From a checkpoint of a small mixture-of-experts model trained on Wikipedia: 75.1M parameters.
Below are experts of layer 5 (counted from 0) of a mixture-of-experts language model. Rows are named router (the router's row for the expert), up (a neuron's input weights, with its number) and show model dimensions 168-223. Each number is 128 + 24 x the weight over its row's rms, rounded and kept within 0 to 255.
After each expert's rows: "gets" lists some tokens that make up at least twice as much of what it gets as of all text; "mostly gets" lists some tokens that are sent to it at least half of the time. This comes from a sample of Wikipedia text that the model never trained on. Tokens count by the router's weight.

# expert 21
router [ 89 133 139 117  96 110 121  88 149 112 145 121 142 134 147 131 146 120 138 187  69 129 106 106  91 148 123 139 114  91 130 173 153 135  93 138  66 149 130 149 135 132 135 149 131 100 159 105 151 155 128 148 120 120 140 125]
up0 [126 104 125 116 155 105 137 123 138 111 126 145 115 136 127 147 158 110 122 162  69 130  83 124 151  86 157 134 183 177  91 135 141 121 163 108 138 145 154 144 128 156 132 138  92 138  83 155 112 114  96 157 131 130 140 127]
up1 [129 145 145 108 119 112 104 118 177 159 145 128 134 150 131 132 138 149 167  90 121 154 112 130 139 163 170 157 100 130 140 114 131 141  71 143 135 118 113 133  83 123 138 107  98 129  82 133 136 132  84 146  92 141  93 109]
up2 [123  87 124 132 108 175 148 142 187 120  87 115 114  72 124 146 102 134 133 139 121 105 107 103 144 148 138 119  94 152 135  90 130 134 131 115 117  99 148 164 165 186 116 125 138 105 134 117 141 137 114 143 137 114 147  88]
gets: " the", " first", " of", " his", "'s", " other"
mostly gets: " many", " several", " these", " large", " other", " their"

# expert 8
router [ 50 121 149 121  80 101 160 126 101 135 160 136 107 154 162 118  98 107 104 113 124 126 102  93 106 125 118 139 139 105 133 153 159 144  99  90 134 105 138 131  81 116 134  91 108 125 112 119 161 104 128 103 131 130 166 120]
up0 [155 123 149 109 105 107 135 128 158 111 111 135 124 101 128 137 132 108 148 126 120 135 150 136  87  82 155 126 117 128 110 106 115 180 136 118 137  97 123 145  74 114 115 124 102 141 127 141 127 134 148 112 130 118 177 145]
up1 [ 95 119 138 132 130 134 140 102 105 163 111  98 164 150 135 134 149 122 170 133 114 153 146 142 140 149 145 147 159 119 116 125 128 138 126 120 113 145 134 106 126 133 135  96 109 141 136 112 127 134 130 131  97 162 103  91]
up2 [102 124 136 137 132 105 117 108  55 116 148  98 144 130 144  69 127 161  80 152 110 167 144 134 126 124 124 152 137  95  99 131 138 117 104 127 112 139 116 122 128 138 136 100 180  98 159 151 122 118 124 168 141 142 141 116]
gets: " |", ";", " ", ":", "|", " by"
mostly gets: " by:", "|---|---|---|---|---|", "|---|---|---|---|---|---|", " %", "|---|---|---|---|", " Votes"

# expert 23
router [126 111 155 148  87 114 148 104 159 123 106  85 128 142 168 149 131 141  96 133  77 131 140 132 150 132 154 158 110 117 137 150 200 141 138 128 100 106 173 106 105 105 104  93  96 113 103 117 130 142 120 134 118 123 167  90]
up0 [140 149 119 145 137 117 120 159 149 161  98 118  83  84 136 110 116 186 159 166 125 109 116 139 124 168  96 147 134 109 103 144 114 183 102 123 129 122 112 120 146 121 148 100 136 126 162  97 130 118  84 110  96 121  88 185]
up1 [132 137 113 108 141 150 126  80 171 113  42  97 129 169 171 153 141 135 113 137 127 125  98 101 104 126 110 123 120 135 139 125 181 127 177 163 144 116  99 127 126 127 122 127 120  84 110 118 104 153 132 134  92 137 138 145]
up2 [137 139 125 105 143 138  98 138 126 150 137 171 134 137 140  99 132 161 169 161 146 130 143 138 131 145 101 136 146 120 103 133 120 144 145 121 242 131 135 130 173 125  88 150 173 115 125  96 135 132 112 139 112 107 180 142]
gets: " the", " and", " The", " that", " which", "The"
mostly gets: " that", " which", "The", " who", " this", " where"

# expert 28
router [ 88 132 105 100  99 106 129 112 148 121 124 130 154 157 159  99 160 134  93 100 147 148 142 107  85 151 128 167 110  71 121 126 109 152  80 110  71  80 118  84 105 121 131 153 122  94 173 129 153 178 158 117 102 129 132 135]
up0 [105 104 138 111  97 141 131 126 117 126 145 179 152 153 150 109 123 114  84 132 179  81 169 112 150 149 132 165 127 109 119 154 128 157 150 107  87 154 156  76 120 117 138 115 122 159 153 129 127 103 113 110 136 161  96 136]
up1 [129 127 126  95 124 109 121 124 186 119 139 122 119 117 121 155 147 130 101 116 131 128 166 170 133 153 157 151 114 145  53 119 154 129  92 163 115  96 117 127 101 145 126 151 164 105 137 127 142 116 133 182  59 109 118 156]
up2 [114 148 125 140 116 120  87 153 159  88 143 116 153 125 116  98 134 140 144  66 110  77 111 139 156 141 126 148 104 143 100 112 151 131 126 119  88 126  92 113 107 158 123 163 142 133 133 117  98 133 119 111 102 129 171 132]
gets: "\n", "s", "y", "m", "n", "′"
mostly gets: "′", " also==", "ks", "s==", "s"

# expert 20
router [ 91 100 104 154 145 105 142 127 124 112 139 119 143 181 124 106 130 132 148 141  90 159 123 112 146 169 113 161 119  75 152 159 171 130 136 122 146 142 134 135 113 101 105 106  97 119 145 138 143 141  98 147 102 164 156 108]
up0 [182 122 127 116 172 133 148 112 125 119 109 134 150 153 116 159  95 100 101 161  84 108  93 142 135 141 111 130 134 186 118 103 189 131  94  88 130 137 121 143 158 142 131 147  79 182 126 144 156 120 111 118 133 128 140 112]
up1 [160 109 121 132 156 126 142 126 124  98 158 119 159 123 150 143 137 125  98  72 104 152 111 161 169 114 155 111  97 143 123 139 114 109 161 101 147 122 115 123 131 113 138 112 180 101 118 154  80 100 145 127 131 136 116 105]
up2 [135 113 125 160 116 151 117 139  93 110 112 109 156 166  91 157 126 118 115  96 111 152  93 115 166 157 118 122 140 102 105 184 107 141 100 133 116 121 155 124  98 128 106 117 140 138 124 137 142 149 109 150 136 122 146 144]
gets: "-", "|", " in", " May", " August", " September"
mostly gets: " May", " August", " January", " December", " September", " October"

# expert 27
router [ 65 106 128 117 131  90 146 116 132 141  90 150 114 149 144 133 125 142 109 143  87 162 108 123 120 152 133 151 122 140 122 148 127 185 100  94 109 149 118 145 113 130  94 139 136 107 147  93 116 115 108 118 131 101 192 125]
up0 [132 138 115 135  89  97  78 135  82 159 160 136 160 133 146 145 113 148 147 160 118 137 142 192  75 150 125 147 110 166  66 112 122 131 116 157 117 104 114 111  75 150 174 142 100 104 130 123  91  97 146  86 149 155 158  99]
up1 [121 153 128 124 166 118 112 164 144 104 119 145  95 134 170 114 139 158 151 122  85 127 139  83 175 145 103 145 129 114 109  84 140 129 108  88 150 129 150 162 115 107 125 119  91 154 188  99 137 145  87  78  93 111  95 108]
up2 [109 122 125 105 106 112 143 150 122 139 109 161 132 113 127 132 105 129 102 120 116 131 137 128 149 130 151 124 148 135 121  80 155 125 122  94 133 125 177 110 132 166 136  73  92  93 146 114 128  91 134 129 124  98 142 129]
gets: " the", " his", "'s", "ic", " her", "ian"
mostly gets: " his", " her", " their", " its", " American", "ic"

# expert 32
router [108  98 148  84 102 135 136 155 107 124 137 137 137 161 132  94 132 116 126 140 122 147 152 121 157 155  91 135 119 128 155 142 140 142 133 118  99 121 166 107  58 120 110 148  94 171 177 135 120 151  99 155  83 128 172 116]
up0 [155 124 116  93 116 123 155 101 129 106 157 135 115 173 125 145 136 114 135 106  97 175  75 145  85 139 106 153 170 121 152  89 107 164  81 160 145 137 148 113  97 145 174 104 148 152 130 172 115 137 170 128 124 135 167  87]
up1 [ 98 131 124 114 144 135 140 157  94  82 139 141 135 137 109  91 136  82 122 154 132 159 121 182 111 115 104  99 117 113 151 141 163 132 108 134 102 130 159 139 120 121 120  89  96 142 163 131 102 154 136 101 144 116 125 104]
up2 [119 144  95 108  81  85 116 136 137 105 141 107 125 100 148 119 136 130 116  98 187 151 108 133 163 126 138 136 129  85 123 105 161 144  97 147 124 131  71 147 123 134  89 198 134 125 163 138 159 140 103  91  81 135 181 108]
gets: " |", " the", ":", ";", "'s", ");"
mostly gets: " 1:", " in)", " Location:", "′", " JPL", ");"

# expert 34
router [ 91 116 149  75 128 115 167 136 140  94 156 109 119 187 114 115 103 112 107 116 113 128 111 118 157 167 113 144  96 157 144 146 125 117 105 117 126 105 145 123 110 128 114 129 143 129 113 127 115 138 113 157 118 103 123  94]
up0 [131 116 114 130 141 162 113 113 108 155 135 115 144 150  84 177 147 151  98 120 168 121 148 110 104 160 129 146 131 132 134 129 130 118 117 101 135 164 122 100 150 145 103 148 135 153 147 160 162 138 142 140 111 123 109 156]
up1 [153 104 183 139 125  94 119 173 122 142 139 126 117 143 127 121 126 124 168 152 102 137 127 121 125 119 111 122 126 117 115 123 102  97  89 131 117 131  69 129 159 135 117 175 130 100 114 158 118 200 141 109 125 110 100 176]
up2 [102 107 115 144 140 141 169 136 122 147 126 120 137 105  59 138 126 131 140 115 136 130 159  78 111 126 109 113 129 151 123 141 157 137 121 165 139 108 141 132 146 128 114 122  95 136  85 108 109 113 117 114 158 163  88  95]
gets: " |", "|", ";", " 0;", " —;", " 0"
mostly gets: " —;", "|---|---|---|---|---|---|", "°N", "|---|---|---|---|---|", "|---|---|---|---|", " –;"

# expert 6
router [ 99 130 121 116 129 141 133 120 157  91 130 139 132 130 145 135 142 134 106 165 149 139 145 132 156 137 119 121 151 130 148 148 146 138 117 123  99 119 168 104 128 108 127 162 134 105 139 140 105 163 135 119 123  99 152 109]
up0 [118  94 138 124 146  77 119 157 119 137 114 138 151 160 136 118 129 141 148  99 147 112 127 123 159 127 124  83 122 130 123 147 111 148 119  95 140  83 152 160 176 141 123 138  83  93 144  91 110 164  73 102 136 105 166 104]
up1 [136  84 132  87 111 135 129 141 156  93 134 137 117 140 132 122 145 158 120 117 118 170  99  89 171 156 145 145 110 120  88  92 139 135 125  96 131 169 148 106  86 135 117  91 154 122 138 167 127 161  57 153 116  83 144 124]
up2 [121 139 148 136 157  69 150  88 123 107 142 150 186 138 130 106 166 138 111 103 124 104 116 132 117 115 139 126 146 110 128 117 116 159 109 147 136 172 153 134 114 143 183 138  90 121 142 106 145 121  94 112 160 165 143 134]
gets: " he", " also", ")", "o", " He", "ly"
mostly gets: " he", " also", " it", " more", " she", " they"

# expert 22
router [142 108 140  98 112 146 167  89 169  95  91 120 149 145 136 151 129 180 101 131 139 126 100  58  98 122  96 137 117 129 157 163 173 143 112 100  85 108 135 112 120 128  91 140 114 123 157 102 121 152 132 151  88  92 171 104]
up0 [122 153 112 143 128 108 110 110 153 122 161 116 139 154 118 117 102 149 122 124 116 163 113 126  94 173 140 150 115 139 112 132 115 121 153 140 106 128  90 110 164 148 157 141 133 105 124 138 156 144 117 111 128 154 112 159]
up1 [114 121 105 139 151 133 143 134  73 111 110 159 139 127 187 114 127 130 128 110 116 135 120 104 145 123 136 142 125 149 119 131 120 127  51 103 106 133 173 107 104 169 136 147 122 154 130 119 116  99 177 143  87  93 113 159]
up2 [125 137 135 128 172 139  98 155 122 112 126  98 127 173 128  96 158 105  95  91 132 154 103 136 103 146 147 136 138 150  66 109 157 112 134 145 101 120 157 152 167 141  85 122 105 103 131 102 112 143 160 112 128  95 160 126]
gets: " a", " an", " one", " A", " two", " or"
mostly gets: " a", " an", " one", " two", " or", " A"

# expert 14
router [135 101 156 107 109 124 142  99 130  79 113 136 153 111 143 131 128 145 156 123 131 124 140 100 118 151  92 162 133 135 164 137 183 153 123 128 119 104 186 122  93  98 124 152 118  91 111 130  91 143 117 131 127 126 164 102]
up0 [159 100  72 160 142 124 125 129 155 108 134 152 128 106 110 140 128  89 154 160 109 153 142 108 142 108 136 159 109 138 124 122 180 163 124  87  94 125 139  99 127 135 134 102 174 140 125 106 103 172 130 134 126 125 133 123]
up1 [136 114 109  89 128 158 120 115 149 135 155 105  93 102 105 107 103  98 113 106 135 149 151  98  99 112 115 104 136 146 109 122 132 143 115 172 138 135 149 119  94 125 114  90  94 134 130 116 103 135 105 121 141 120 149  88]
up2 [ 94 119 147 183 147 114 123 105 129 117 106  87 118 135 136  89 107 122 148 143 139  79 144 130 146 103  56 153 132 119 156 103 140 153 143  97 164 132 130 105 102  99 117 110 167 135 139 119 135 138 110 139 160 138 152 142]
gets: " of", " in", " to", " by", " for", " on"
mostly gets: " of", " in", " to", " at", " for", " from"

# expert 19
router [126 101 150 117 100 120 140 118 126 136 134 138 160 144 138 100 135 152 111 183 139 103  78 123 145 147 128 125 112  95 153 136 134 133 135 137 104 151 147  98 124 134 108 156 125 126 133  93 115 130 127 143 119 168 119 120]
up0 [139 129 111 147 114 154 136 101 128 181 146 160 165 127 168 142 110 163 128 148 160 160 119 135 146 124 131 153 155 137 168 150 115 136 131 132 125 156  98 151 121  99 126 119 132 113 129 117 125 102  96  94  92 139 130 137]
up1 [117 168 136 161 134  96 138 138 137 159 112 143 137  95 139 104 143 181  85 143 114 137 131 127 136 144 127 123 124 140 136  93 120 175  99 142 136 120 140 115 111 144 178 117 129 166 166 123 157 126  77 122 114 127 162 137]
up2 [143 130 122 136 113 119 121 112 105 130 138 143 111 143 116 119 165  99 128 145  77  93 158 102 149 101 114 114 102  96 136 117 156 154 120 123 134 115 127 145 143 125 125 158 132 143 140 100 133 112  85 108  96 175 146 155]
gets: "u", "i", "a", "ai", "o", "an"
mostly gets: "u", "ai", "ina", "i", "á", "ara"